Experts of a small language model: 32 experts in each of 10 layers, 6419 steps.
Below are experts of layer 6 (counted from 0) of a mixture-of-experts language model. Rows are named router (the router's row for the expert), gate (a neuron's input weights, with its number), up (a neuron's input weights, with its number) and show model dimensions 192-255. Each number is 128 + 32 x the weight over its row's rms, rounded and kept within 0 to 255. Numbers have three digits each.
After each expert's rows: "comes after" lists some tokens at least twice as common just before its tokens as in all text. This comes from a sample of Wikipedia text that the model never trained on. Tokens count by the router's weight.

# expert 21
router:152116102123128105127222067080123186116148016176124110156078172122043087138147135164089106122184102129146097136127152150170090143179183108133123132101123164132176132162106073133148155088112153
gate0:097139159100146121179136135113118145162114069122093140184109113114129084075144088114051108085079115135120162173163152177130099108191181079095122120149156145100173130184144140201212158115105159
up0:121101117140177083106129161121138156127107131126137136150088133123099102136211081144068089153078098134115095156129111181098130112182157098140097122146163076074130128192124138163135145156068127
gate1:141035148172141147064149108133123132116108102124122057153119103130153123135119153125158106137106109095160150149082104163111139132170137078101113192089106122149140161149063086094197115122173142
up1:125136149092152095117117078100170164132103084112074145127118143102111143135059177068141073218067150110128107136140084154154140119090138100128057138118102143155111122179101100187176171105122149
gate2:140084128140096122176154152106114087139070089059128090136085132157161158151120080133094061131100105128103126122116176161094150115126082078133122137159091129106175113105167123109140125166124102
up2:167155131109113131104121138183167124111114196116099132149125164115142185084148122118080111163142083142147156104110174089115144142127130125093184080151113144115185177152089131145173093144143128
gate3:102137154150150150094141099166087142140173125157140128120156107112136088109099101134103141097114120161188090146100139143171115119101111107113157111125128137160187104145184186107102147113178164
up3:132111120095097070107132120103175128132127182132161148195146132169111124127124169136151101084168125123100096095137094126104150122131155148090115148145198127173151160029066100116192116142119087
gate4:105106086161113049094168174082108184097143150154078153194163132079128138135205125138156085105107093156178160125117096205190122144151081163143192151132109138100121123107118161124139086161119129
up4:155150085125120141087137161119117187117099159135103139149088133124072136110156132198114056115082142106088131154118097186194090109176127146115126101150144104163205115096115121078244127115055154
gate5:137137059079183125131150162088094075158114119132149158125130168135092135125155100096094103116181145118107082196133081177149106149111173164125152049105097194126083104177126144169157107084149195
up5:098125068125117121114135149124096148169129144144153152184086160105129132095158142164073096162160105118115152139089130154124139168089196170144158123081096130150127120206188115176135232085149187
gate6:132060148121143102164152152116157126128059118117148142104127106148146085086098170055074107134143136132121148140178190127167125089148152148177130134116111116147152144085171084133114131120092166
up6:166122169157176125142111126092146213135130125189125090148111121142122088102159124134139107132125142104119144113040150121127084170165115124108122101133116119108154141091163123137122103100123117
gate7:104110070093080093106135058110134144105092128112185121170161161115121132146107133115088079126098172094131142117130186150174114192144116089174115072147123115126142122142109030126103104135134187
up7:119134108098115140185129124097116086127111126141140104094103125119209044115144087091106121182176146127097168146118067112218097093175107142129209111163121112054138052097168110157124135182123143
gate8:135102094164128108071147154140172165134125072153112114137130117123127076109165138079057075112159056104139093113096130113063144148132119126096115123087124124112175092130197115119143124074094181
up8:071136127158128148103111126104086102108192115157107119123197107126143110136103122117157117160130144145172156081100123146177107146191175183179127165131171158112142181159131137169149091106152114
gate9:132173123120156118121138124127131165111096119195076167148177114137054111090132161158118143089064111110129061138159131126166134085134179150141140138181098154178160134110119164096199099124174124
up9:120153111074133106106131116111140180153087137160020163121174075153120113125133108163134155100059103099084090163127104130123150043103115132093158113168123078112172099126122169124173058061149107
gate10:176145091142118085112145107120112111158163130122098156131112172128124061089161152100171112152133114144122059076099096098130080135129141101158141196110134141075152163110086088141139056101165138
up10:127160139100138142175131065127079180103084115128135124103046196164177131150135111139156080128150142145117125173147155153147098109169154107112129146157104070127149193095067055126136152137143158
gate11:131120102149110109165159116092088116102177108135105101148127104144085129105131080079080194082111121158106121116100148150142108152169122109154144106122145076087106089146178051144152166058068139
up11:111153138097088130123137106085129128080128136141111190125070074050137073079131102160121132059152121180111115112103155100167120150091139127127103149151148116173118079099105119094169115071064151
comes after: " (", "1", " | ", "2", "; ", "."

# expert 30
router:083113118132168118146217073067146177121137039133122159155130122155039138173127133148113176127146090116153118122175141104094082179195088162175130170161107167147116188115115117142118138163136129
gate0:100148124111077100107142119154137135140155143089154113088091111145184126087111128089137139044097121124125066234161110126142167100166113116165120168129107099094145108078138071120140079141157102
up0:086144112129146109183142124143119161143092130116156104089114159118155100114103100150136101094085132126140155180145157069165177175126132165073158134147100190079084169201096079145103163122120130
gate1:147097126117145169121151116091142107201115137147091140135102127189117091094126135075102176038133140033153151142083103108091159166161120152124168050103151134129124165115154103127204147123067111
up1:108135073157112132189090187143155123092115136081148076171135155110084153142155105159092073149107102115117104118101152144150102102122150110127115111083125191135203098191131060101099102091136168
gate2:096102122168095089083137138164101155102148127154159117138131175081095121119116150144140079086125136138204116163124129220179113091130104072133151145081114104145128084110187098111095107105166090
up2:079148200081130162133119105129100118148146111119088113147140137141186129130142139089127137101139094185063136143141113095033112102117058106128118133157117072087127134158136144213161181130147151
gate3:134096143120142087043153125135162152122092075128149171056138125104100121167105119090139167111092163154123143180125095095088063094064052142164087171168121184138132154138169103126112118142109172
up3:139172111118160103132125092107184131159117137144113129108101106102199183137129129094149100145100093082094129109115119199100080126108092133152101140155139159155131123181099088076117073130208140
gate4:112081139110123123164130158063117098160139143147111151124122133095112090117098135158113148201194124131127166118074082150178099166129126146120123120171163209132126110085155170119213102122114085
up4:113121121131105180124135120095118112093103183135075175127140154132063090130110101132091152127138152110092154142153104168168093111146166131092098077153133169145126153132142166103125122125089147
gate5:062137119124121136151135123147163129151155138170092099172136144203152120139095062112130119092126156124126108134097096097179172130161197152141116076159067153091105102134122138118133153133110086
up5:096197158117175128163120175170132117122148071121114133141150082142152116141112077169104080120074124187184072142118098095181161176105108091094179142158069166145144081132102191147134164138109140
gate6:116131104145100079132139119134132196090126128094101148147145157207141139180091150195152146190148103073104042078107142109146132135142075134156164176058100069132140159131071064056126126145144115
up6:114170106146124144152121141151154096160077151143083061066115138153107147056163129162181093099182141105138088172180077117122121134144126149089119140151086116105171082110073149110161117120111105
gate7:080128121097124089157148098114159103129148132112091148159089143167115095092131118136200129080130149103090152058188125141069192149142158191163168134150103089086142159097162067152073105151125136
up7:167061101137138100134110112147094158101147142120213189130117164110123100110122101041138133126069128135076124144093113130119056092109161087161098147084198178174057101049165106131103201103124163
gate8:119095116107116126144152172123116087106133199079105152191125116111128090100104146170096155093157163153197126063103082098159131174086088166123132170137159128147203144091124105173146125098085178
up8:096143145154066059133139059122131094089154142203121125125110168138149200165170123163149130090095059111093152171176203184101161105234141107104176112159100129103143092168139129134106173120142087
gate9:129099157106123147090131064067132098125188125102092159127120110129137122156171195146102102152228067134167074100140109125156084153137116117167180111110077106158122153102111145152199102117095129
up9:118135132141120159145132133130118149109136099115119163106180137188114163162150155147125086123124126120101049095152137101171098150113161112163171138101103111156165053092043157142194127107088199
gate10:089100151169145164118140155113122142169159049158115112113085138130140121120142095128105089101186165122154192109112164172116127116115128143134174152164104144157144123118167190067139103111152156
up10:112133152100150126188142120132174067132135108097096130149120106096142118100151162144132218164128161120158118073146125154150117141119066148161194151151129132139120151154115143167136142124131095
gate11:129098184147119146126158185102087144165106074148118112153168129144149147143114151137114149073099138178149164154125140025111114190123115131107148135103135143111096125201152040170178164141171131
up11:093128145124110096167099121123173150129140118108092133171109158129179138136161128113118138170117129115146184133068122137139133083090107178126160168103134158118137156113158156140173166105106106
comes after: " | ", "0", "–", ".", "1", "3"

# expert 20
router:152171123149162114101200091096134161184137054176113134137108134178067125216148145156078136123156095110130114081143118195158108122101139102119131152106161159162138173093052120165111166183112119
gate0:135191157113099164099147130137189122136138110135144122112153149126167117078146143131129139118167162095111081149145141109105133154149113122155144120109118073140109146139109120103111138136132120
up0:158106115130101146187107175144151134169122116164109122140144164172121145149130154165101128138116137131173149139159154084130100186053077086144190144053104103163141105119089114118075138130109127
gate1:082111128115150063091159069119123179138139159128157094068165133058116143135069167176111159068212131139199123127086057094199068152117106165134171126117108122157142135132165067107187160130120083
up1:121101115153178055137146137173141157110086140140145149134156150083157127088106152144070090086147055149162098095152150129092081022107134173140172182127131089113116178119184118107143060110112106
gate2:133094104132135137143142160121163117127122147110122099177147098108117117116112126111114139080144094130068121123164106133114113147137154132150130179121092122129109198107131114134156151097100105
up2:114147062131174118109124127136116158144141160162151099094137125141079114178167037153158140076078128158195132132157179118176095112118086083133119074140153117138141097161202176102068146150149142
gate3:137098175152127129128146108095118138126109085064103179146151075122154060147198141115068070072071113118095085148117135132165160161153171158223142162124067158120112186123086193094112127136084152
up3:096068105091136176169132170107130091117111137159109153139128160164147177131129091107136137139079163118096021139140076117088134165170104132117138128118094120111164113162100143082146118160078179
gate4:117144170141161121128132188140145063105125124118090085165129113142131145109062167134132121151176073134179148146098145134111161174168151079179144120167126131125098178096121166186114118184132057
up4:100131118126140139088127159145072190166141144139082079103134097165122171117139154113088121137156128095135139114081179187119172103174102148146112149123137082151131159122110107110101093160084103
gate5:107169095115113166154134150152152083200106096185123101148150198132143096172110102112162180212124163115155143082137097130150128098108162145144120075087137125103153090136139115175126165096143103
up5:106092083138108083171119095105156156128118176146170179146126090157121151116135117129145102116154117130083130122049170191161116137184130121094099190163123119116121166138102110117093100076100158
gate6:154136119114116070132128096093150179108089110073145149094067128158112146193098155119104126108147141111118114126097126105098082093138113173122181118175104075132096157119146134200098113091112136
up6:091144062086196088142129131102114122071171161126140114165110080147099119141162116098139121087198134191127170159141126132062167063170179107145139136091136151135119064117144065113140098141132099
gate7:110162168162176165152135165103135107136083109090081174175101118191118099163092165146103195143135146102140184128097113146084058079110121148108138135045131081159167122110134086124118146123097137
up7:091158101204168187111130084135108138145117128131118124151157157125084193081148165122141150132107131128146205110130124094191107126150129144109102143140146127133158120133164139107123159117171124
gate8:059137075125088138137131105137174106157136124128105128181109080183110127090203181083138112136133123145096135089126088152165132106153163151167126133111134138156178111073117102128095154116133119
up8:153119226144172114121117125086161114071127165156177102110165165121108156149030039102127150092134136134182173173161132142150117108102154075085158097145129117137112110108163133130143165143156112
gate9:135102096106135073138149150102106182098088100139072123125067159145119068130130104155160080150109175115128132157081118161135064127113123105131153157086121103112143082103129100108156152143243148
up9:066141138170092145142117111142138124137152153073146105104132165050147168151121125121152144152166093118093080112137134058067130110144054111136120080165104123128141097168155116138131113073137106
gate10:133169166143092150126131131121110104087131098190121099133106137144152114127118098102133091144092191104160158127170182140077112209098150119146151127069096227152098103196058156137183187084126158
up10:121154097069180121175131115125090133150136089125101135165136130101095168126110111127174125075086141093091138112142186179110095148098189100101101133110136146150111068178105106105058143109083088
gate11:077089140116103149126143138116125085199129157156111124109134128163112158161153110146145028136200097063164103190088164130198157101158127096101110142115100180058122110175114089170122112115107134
up11:150104139070155130175139106104170128082173106087138107083149176143122103117047152181113144168160154138118171108119125116096124160113147128151105124108140113117139123116137182143134123149099096
comes after: "1", "2", ",", ".", ":", " "

# expert 27
router:112102131158136062127195044069135112137167039157098161105122133158095134142149124122085123106157101092079118133188145130138135114154165131169123142136089159074193164144083147152151134139122147
gate0:105148121165149124178158135129116156127109116128137088131150122120076106079128047058136144128087171135126133156153114180092115122155122138108117148101064085102099088156105106147140134118113170
up0:101106103111112146115109136097164123131183130130150144179103137109179132126196164169128129133146158130127152126121146109119111140066136118171136091144123177154162134128123113123114138103139120
gate1:115093105168057132129132108113134110121173103029166114130126185163161089130115157107073130139125147119155109088179165148122163149037164169143087158129073112150123116119139090108101181079159149
up1:127093071114054070101119161128115108106173134115103129174111086104148107140157193164117068101070127149127112157124100091111071111108133190173142194156183118130108110124133124174137099136147122
gate2:184156176064129133101142112095154184194133119154078124115068119113111188120099143091119101128132083122167120151147141167138063156160140100066191147095122166092087124113129138085175140135109121
up2:170125166098135110114144081123123118141162128173085128120131120175122160094111172073161097093159099102133146132171103156133157113141151139082158170072157092135140129122111132109215099136082093
gate3:123056135091118090139156193161078161125142113094132135152147097154127060071206143111116056156100162147181120114190161179193145182071165119176141162091152187125135192118123138138174130098104109
up3:142070086195083113114124178197074149114138138135115125139160115116155110139171123095132069137059148128150108126177144161176141135153124105117160154109170128099190132183151124120113106151130079
gate4:165111076199093171112147128123085180133108142072136107144121169139085184086190097077051131085081113137143146082158189130096135131164137176170127165123150108099154132112108141133134170105080106
up4:061090111108130120157127098092191090151104153120129145150197096107100119097140131156194150154157104196139130132125105128159134173089093110127147144110127085141118134126125076125155060126142223
gate5:166007148118115080106148154094132134127155109135166075112179058142123079150209135107089127157113134141129143117164175123073099113131143097095110139053087147131119186147117130159154126157130139
up5:173171111122095078113119128059118158143131151143107137113095125102089103101091141100082176164162175104127127140122108150150100165131070122131111147170174189137093148069074087100114128115080150
gate6:058125138130112111093142124146086163110176108087150092088139191098212108106122116145046115133101126131144080070098093165125162163097116100152157142072056092112127165177140142099167157142160071
up6:069159132125130171120128072129114136122146109108190107112153155115113113119120210173119136094154187136128100092092134129161156132116151088064107150097076152114125079097167080113167156127114101
gate7:100084150151121071077138136143160110120162113116160129150062079147148129101130089155094106153108114110131107127106158192119095123096157135157153095149146098164108079053106148148187138138090153
up7:094139108103136164195125096111129148154125132117120148102180126095106137135135097102069134145185148136130145090166138098147173125105129135133128138103058153110155175223145070081108176124131131
gate8:151103162138145074115144082128106126121166114123146191143086163109125134166177126170138126089122157155153113153147138172115118139158192123085097145191126134133170137084107145137186114106132175
up8:138189117096129114100128082163115154110127138101111149135116110150119135169153107157160151143168152147122115153132122190217136103200166118043078084151120127140150101124157146113157101150193154
gate9:109132118119169058170137123087104103116120101099102108152063154052108091124126151094115098111149027132188068077129088156150098143137064095171110158186130100105121134167098101163117161133117112
up9:120181115092087136108132123148070181163166093198182087116138136152110171143168133147120114125138184137141144127099191121059177157125124148186150089139123146141137133062118094071117159081128160
gate10:172127127128065127061139099098122106179189135145097114101093156102149128147079023123184120165099126076161162150098113198032141112147124154162103123089108083118113142146133141050145119121127104
up10:150115162107103127156137103139094101111130144099102172110090167159092147163170105122142115086114156100123130147179137101127058100117147165084117095166128022102087074086188132122141137134099177
gate11:139180089102166188174135108128155140117126103088116099123044169145144140123120068120126159107142106107101106147143126150129142091108121142095167133171109023093071110119102123195215144137098178
up11:184113138114154171155135106106117088127073140138186149111063152132087120108057094161138125132150087155181169086100132118129172119131147158160134128194145130139076129159118152114105145098096128
comes after: " |", ")", " |  |", " |  |  |", "% |", ") |"

# expert 6
router:121075144111100182157195109055134184105143054103116181118154139130046115188147069109125130090137125075178120094159133202078094134188153110213136152192103207116148182119117163128144097129128148
gate0:186126136128088118162146152113135162204154126097089046123063109120132086114079108106197140109117188116156138156165100164141112126094122095112191089070183139112101086121155163106131119090151169
up0:082075133158103166149146139090148134077132100133167141140101079046112136155119144176118165156159138171154141124132116057136172135049129068093084107118191195103092129121118086157075145127126091
gate1:172086144111097143137132145111100142101155130139136134142117107081134065150155144088125151078091103052148045164215159164130165105166147122099145078179118158147128169167157115082161139154061170
up1:170113115098121143191135116153103089159096103127187093076114086117112073149093088093179122031120147072099096182143161160103111116166104097108110121159146139154105203087127158148083151124064156
gate2:137080081110166122167154105093086213155177125127120110154133156166167079145093161075140103131168163095085092113139169125153081105082089130106152179112177112151142097123148084124118092106096117
up2:119073103149161114116142180084116117045179104118126107131111142224111114112157128127175150201107178132190175078162145112128185177079124160136135126184136111133127157130130139115081097125104120
gate3:094147129107141062127145129166123092139153163113133105121137104097157196091107110127147078233102106138079083082129132110125155183190164139166128177131170130144110146164139139126112100097138196
up3:069104114120187067187119102158124150110100142134122127157126120128134150188092115106101125083053169139107186164135086153141166118148134174152155155105135104148100120121171153109155177117132100
gate4:163149126137112146122147167149166108122159115165177105108122092136152107143073102116131105069133033103121171090089124121185157130130148180163110176146168090087128143180119128152107108160126110
up4:070136136066118122118139114149118154118142122121127119132192126124096114098172139103133089167114095132083164099106150149110083086121138110170120129156127161153093143089110247153137123115076126
gate5:110096165136143166080143093097133167220145086133127143095068142093089146164144184088100115137151128131159145066199136109160109227173151143144127121140159177070101155137114105114109133101145165
up5:132164130151120070102138127195116091147082155115117113125162109152094093097116185179113090080142110168150090105192139164141176145185112121150089094121118138105154169183088121109124109137186135
gate6:115115134115113142136152123106143161103133116095096135126184192134133153173121081110129150088151128086112118134203176142102152130112164104168099103155115085168106165101160040120141126090124157
up6:117125137140134149155136145080149166103160176138123142186153152119154153136144164124148179134199098144092128082174114095104099136123181156149134120119114121206153131148169079136134112167122144
gate7:104108106137144085130134160092159143114114103093087148106083122142116106146137108222122173141104143147109178155090100144082135111115160165158168155153117173129133191097142170117124098139121120
up7:126074120110202123145120169021149129124125079152181180125101102141114135100108122143116137106110102140099188100070119123153112095142176095101111123079067211187092127138160169133150129057105169
gate8:182118140158140123133141154178155120097182109104094149143111169135141113121165104110146082120160106098073053109204146076126119158146187112080179117134136123169135108148152103185179167096109131
up8:121184148065158133076133157084111135144123175167103142159216116139136176167161111171102136124146132119084137126152143129137111084112104151138162101150088133093127127117085172108140141194162149
gate9:154124091115140139155145171094223139112094111091133141105123102134129093173112147071114129154089115102114128112109150112151159184145129112151145174119191113158118113088187120124096086137116122
up9:142094121141091135145136133157103124063165132113158184120164144120205131162182145111094172141174117086063092060102193157149172094162133169136108152150117132150072142167107123121119128135130122
gate10:091110113130128096087145109159118096143127175113080060142146127065128175113098117043131095074122107088096076111155159146114107146197171081138115155169121133084071118154119091177169148138134081
up10:157148141115114109166142107131164124098126155142161196131078165182104108130202120147126191156094184138114210134134103108175129112092065129104163157115115123134135152111088180089160144145067081
gate11:143138140181135175109148149129230143041169119126106211134149154139096140121162058103146129133199124099173082091130158118108128100161134133199125098188155181109092137148112143138133146112079090
up11:178157157138192181087135133111179128094195144119131175131149147140141135146153162153171129152143144151112128100164218105095132058109111133137197172183076158141129115131086159064172115147134032
comes after: "\n", "-", ")", "- ", "- C", "|"

# expert 15
router:085076114132112131166206122075143125098160019176094133175141163114060097150167075141077151127128100111147094151110170167167108110164125147127117159172108169084115163097097150133124148126131132
gate0:123083113086095073118130133090112145107174122104106105126089147058105139107154103159115081138133174118102115097116155177076141143133136184144067120135099125088083119135155101124202140151206133
up0:119090113143130137136126149140067129116111114174088156122129151175117046097118098170108163190119123105091075151129095145133123091085129176109082110174135134119203139096137122089141096084111097
gate1:081153112125169166141145093085142187201144109115112087154168136140110144155168068153100142142142170085131091118140163173160087101119084169159121139084083156166094083103150152115133137132203190
up1:107142132164145116135127115130180126135124108132175083143161149142148125122093205103122130133138087134115145077142152098156078118139205120135125164141123142117104125142145188112137142153086137
gate2:078136166116092114105145118140134103089037122137102149163104114043116141125096133139152122115121098119226087171134136174105139124152142164158146142112163135099093101085144116143097124154127146
up2:154078145097155129190120124122093119142120111121178091103145163121117080071146140190160075104108077148084133113154113127124123104090116101197132098163113102162173148127100161167133122086137128
gate3:139159104166162138095152125119202164143097128159161149131098179065136180159125135151143128143114104131130158133108093181216105153134135144096206145057104131109116107137191115130122103159119086
up3:153234112095087129062131089167077127142123136112084157123094147137080174112094196134077186156125100146081122155122111080095153158131161130170077113141218123150144114096156108133163109138129151
gate4:231076131142128159138130165137104166144157118093149079135164060109108133132143130144055095155138178157120118142098128117132113114058131123112126146139139090110088125115116124150139131196124102
up4:147114137105096131185135124133118118120177074126089116189097133117095107105139122153067114218109095106170127138080131092086096103106111155165129113126098097175136149118129167086133167047104102
gate5:135173182071132115042132092115135138122026120135119152126117119065090150134124162114135099127135083147159111169130139107135166148136070107145156140033169110152086122067126056154142129118158089
up5:134142151188108134101137151164129140083158120125062150105132174125162116146167153115142067104147101060122114122116150136118159119170098092099117128085175111086113101122141086186115131136092118
gate6:088126173099140113151154113118170096120074136113144101162114191158175113076153157141145176100158075089148095151101122153093137149102131061125065136206168118148192131118149145160112118082111128
up6:178141114124133124134133127120120159157097142143161117106150130167109136127128074177087177149136085121138132137127126121104156170141154138129175152086134135137099127111128126089114076158124172
gate7:079120174154185141089128074135116139125126065153096121125191162172160125211175185081169144110082136166173154127141149102138125128091125176131185125127101143115078175110138114176096122160169127
up7:075118172148104135147131099139087130147042118085158085118154169164179114155190108160181090128137107077172168118085123111183054125098113166149140137128076140129181136142142129113119126107129149
gate8:141129066157133129091130115120126128180170179109153119108136194107128211110124131125107184134128128129124149090140113123107124148112086163087121165091176122116101142119095121155171113094132091
up8:169112218125077105129109135138154128094111163165102130126158068140103193171183204099142122084155131054111097133077112138100118129151167123134110165147185083102084118108126157121146135082149060
gate9:171120106146073131105152149061086109109149109096118130147083156113117100139149068103109132176130152095126176105105155165125119142122084150160163116117051188119173137119144115155156141092137155
up9:041110139150143162130132139157182101119120161100138055115147148168079013193107175184131142126107108135100142110122134165183061119161175161138113161150182169189178126091114110103112110154211160
gate10:121106100051070112087137067074101165119166092095111163114156106143100100178134085119178071121113115061130094068128110146086108179154139134142128126167130081129133112112178108095122102170151142
up10:193141117162114097154130132185129122099102124126169091118140107178119180124128179066139174205163097142134089158108101104103118081188096135134096139113155087038086104116084135105121160084152071
gate11:100077154133066114162136114096111110084133137091137129159136094091095159149120106128091104075156047127188160084183084136132122152149077119082187091075139160133091133149165111099105147146119158
up11:189171117096140142050132191136162115126052125097141147175172114110139147122185168104084127182126152176149139129098122110167159121135103100175122132111121162178167134121113115105132081166117151
comes after: "\n", "| ", "2", "1", "|", "\n\n"

# expert 2
router:077070116165136113140193138115119211150109035135104128146163105125093156128167122136095111084139108104159128100115163144170080187168143133146110147099122186135144172166135134176136172105138155
gate0:062117173121186127139129115133081137097111089131143140146158165139113146151099088151178159118175117120144104138162154150179095107097145165176149130104087199161111115182118107169079151100135164
up0:106083040170118135127134104147147135073159148060181159100107113115085199150131122118131125139129066168139153129152069179117130110179124111110146179106139104117194129076135115216089114158158141
gate1:104113134145148089167136161155071187180083094061123115164157116132117109200109145079108165121061098115131115159111128112173171225176118144147139142082087118126129119195131100125155141103146170
up1:080065186129117119113143104089051102144197114120164129140106128136141131141115143101107173074142128151114109101131123111171167157176136128139076076177097077113141095151115196136107100136106146
gate2:046154121084138165091147146067123177167133129137165134166092148162150157108173176133082148194123155126101187142142106143131095147101141150112123085159142133143186132134146188154147079199180136
up2:141116190127150132102120116103156078141130126115130182116188124105096106174148135148143157058106127207105103100134127100169157100125122149135092132140122140161050118113079131131180161109135145
gate3:095145126154066074104150129121158107130177119136127118178157112121110103107109188145104149100160106111180074184107158096098125130159190072163147139149091158077170164131181185093080092123146154
up3:176153127145123203085118086098068157108095128120186131092132124124116159131125095160109105175155107128088088116158094134123085132111080147090150155168066111128127085108115143169099137174176074
gate4:121132141147153120115108099128078118128095134116102155152091184088090103122085158145140110145188140074127087087158155149110125111154187116148149146142170089130122231132114098087131116119136144
up4:097177162131131149134118105147140108130116138134118150131098123159145146158127134144199132123088127174115149202137086105118155087096047137186119108105048163180112111097100117158091126188095148
gate5:149118099126110076143133155098116117134090103095097156120208105140085179124125098133130094129121110094159100057081111151109113134189038080096143125203115116093136190156143140147114180108104153
up5:121143148066121119119114127115100122129090137123147149212110166121123111126107144092158138161114084158092109151153123147095201054077139074148119119094100158103095105112129082118143112116173108
gate6:136104157116113091161135145127201119119098135134103133117166138158130183116098143125113111115100177139110099116137138193101154173181123104123123119185168157082104135104162137112139130144156147
up6:116111079107131191116138108170129124128079118163159135044150165153118129098037174169071119138186139159172095149103137144156171152104104108142074054091152123112157117138167141104101171142114111
gate7:146170210138155111151142104136157116138118113096079138184147131120095144075150149191053152117135099140183168172133144122192116132088114113143150106196103081108075145151122056114131184112183109
up7:143109085093121111133147169068102137139138080131208133069082107098143095204115132099158118161113082150125112065156125149083158125152161122156116182088081155141201144103111155134112096133068165
gate8:150125103069112184150134129150106139134158135145094103133135105118118125131146099162098074098202117125169106100151158195203125138096108087120161164157126101088103124101129128151117121145135084
up8:094147157090159122182111108176081100128157165088091108108108090183136055155143101132110111118159091205058210166129082210150160106114163117140084164097177125114134122173124133114206107147166161
gate9:151085161132132189149141115065153089141130117142085163127064109095139147156144077153138109152126113138129163193136139154123129071137160191107125129151141178133197105121161131189139142099125159
up9:155125159120135177111118094091150096130109223130098122157100106156129130129154065132080164137143149144119143189160111125096148144110140125081153032085065150204092094104162104100161144130123156
gate10:108151115151134109104152148149119164174121113152152124106086115095135197124091129143151116102134045126140139126127092086098185162102113094149175092104150120094094149080082067162071197120096082
up10:132078094066092173038115115122130099133148168181096124161127171135146118153143095182133156140160146109143147078179123136184100101098159173193140178202154176126173196109103142123175076120070093
gate11:119163121154132142180126113085084158139188068119114110157130125138135080088136061044146113076123144123113130198123098204139110089162099082121144104140098032102114112107111100170159163169160113
up11:126161213100179116177126113105163076111079081167155131152186158109121184176155116152163099094110116075170148136107108140099148205119130133154079174133176123157140154138187157132086098097185117
comes after: "\n\n", "==", "===", " |", "; ", " =="

# expert 1
router:099047120097132132124205094135131137134157081121094136168080172132022090133150135151106148088169067119155108099127148144170067140158096164144126172144130204119125204165096114150110161134109147
gate0:070153172122125128134134149160133140164129139103108066121121123095100109140151153178093049135128070129155075093145157172149159158134151184168194097100129188106132099166109162169131078076163083
up0:165110053133172151082119134139124163074117163192052162152172166106120207145127131101162113143129107096124114145072132103109116165118115110131126139154130110086178070072106157141100116163081113
gate1:120112117067194148145148145078179145143127130075146135120097165044140122080110103160101160094114114135137208131166104155093120148065153120080068178131138063172122100067123076179103089126074159
up1:136163135118185092124143079148227106101115111162101140145133123109072126110036127121135136220136170138144077210161115165148154114177120146130153117141114106089087056095156188155088080105138103
gate2:132081106171137149111126180158147119111113147194087099105160104129103150130085104143128118064130136132171142139153097118119200160147149156104063148176162143104143150120113215132127169135118126
up2:164148213078117128123136078089145106135110116119139147080091132115195078105109129108121091191101140135105106143106174115138083141177121099138156064120109131145137116160126198116150087110053112
gate3:110170057150116090107138205114109094175113127135131150119109153146117131120098144178130106138130127165117117161101091167127188116166153109147152175037106116139151074151153182188097072155159115
up3:135196129112128120185127116106127179124120073128091121027130156178108142156144110145071097184073188155128024132135127139101164105091175087153118121094095135112177062109066083128117133154101109
gate4:124023138120070130076127107093081121157203139167122141144177139188168129130097088157049134093157151103129120124125066183159173120186076111132120129088108174088171132136119139147117151116085087
up4:114165173107172147151126066149119197126123109158156174101088091135088136150120097089193139143108132142093119057174145127163158082134135124151145079142144195182093128110134150167184114161125132
gate5:097110120119133157116133116134111122137140142128086105128131147119172091142115157109151120123147126054111091105173131142135141172071100147148083122142161123118130180088159134153139066141101179
up5:201183122137195110153115164139169143181178136146174176129080125154135125158129170132110110149094153172102133130148141148110142096200122090135142057095063121160160056122083109135153153164024115
gate6:025050206181151108195140069125108130069143144152146171080133072041142133153185104141157109063122110126083166104136132143126143126128099150159137140109103135123120153180223124145116167123150150
up6:227128044096092141065110181125170102116096132065115096196154147106100140114153141120100192149107107115130095147102160081120117142089161107110143112156120138108123127158073171125132083090140097
gate7:108099092189076156071127151149117073160093134106104140160069118116116124144122098074057089125112112084146131191148085179159121137137130165180119151128158151129134113092130053115128118108159209
up7:067117091132134146140104097185104119095082173144122099127143118099160157083148177126165128070129141119141105172155087108098127141108171142139078141121103075101123128070119130113138082109096076
gate8:139116179125199090142156134125093143095126088109129164127122111142107149138137122225055142146173103123138128161145178117132096155096126144093162136105116130183122089104121171119121186074171215
up8:146082116072102121050135142119135068114179102107091147178178153128123088151122123143106127124127024142158086136119113129109119126107176171119094161099162144139105233070182126158105126113086118
gate9:163114062175084155125151080109090108155100166116139114159111114097137113123155179082173163143120148136110107130147162143163126118157062127104143108135108131113111140182095113166139089097105178
up9:095120204110095125158124105166172091160128099150113118121154146155155126177118192165154110119123145124122105178155139139138103155120160165101139094151162098096156133111113198106105116123159117
gate10:113149106101151093086147194105174163121108134104168118176126128182209077101157132166048150104212083156152165100156101110110126155058147095162128095163156149132117121130159215113111096118128149
up10:055143178150174175134120139183184065137082109157129136139100083100111168122134129111161152149149170113074134199160138064105140113122121143105112136171152091064070110131175122117129050144168135
gate11:123141156138118127116137138147129154120120108093149136169128191161098108059163132122136143124144117110090108094110170186155114084089116153151124122139134107133167166144139187167052123123152194
up11:139173117090135132119125101110120169145116097107097055046114213149116060119039099150124080117141108119106086112130139239126095108091208120188117087152094124178134116088130176123106171145092144
comes after: "1", ", ", "2", " in ", " (", "–"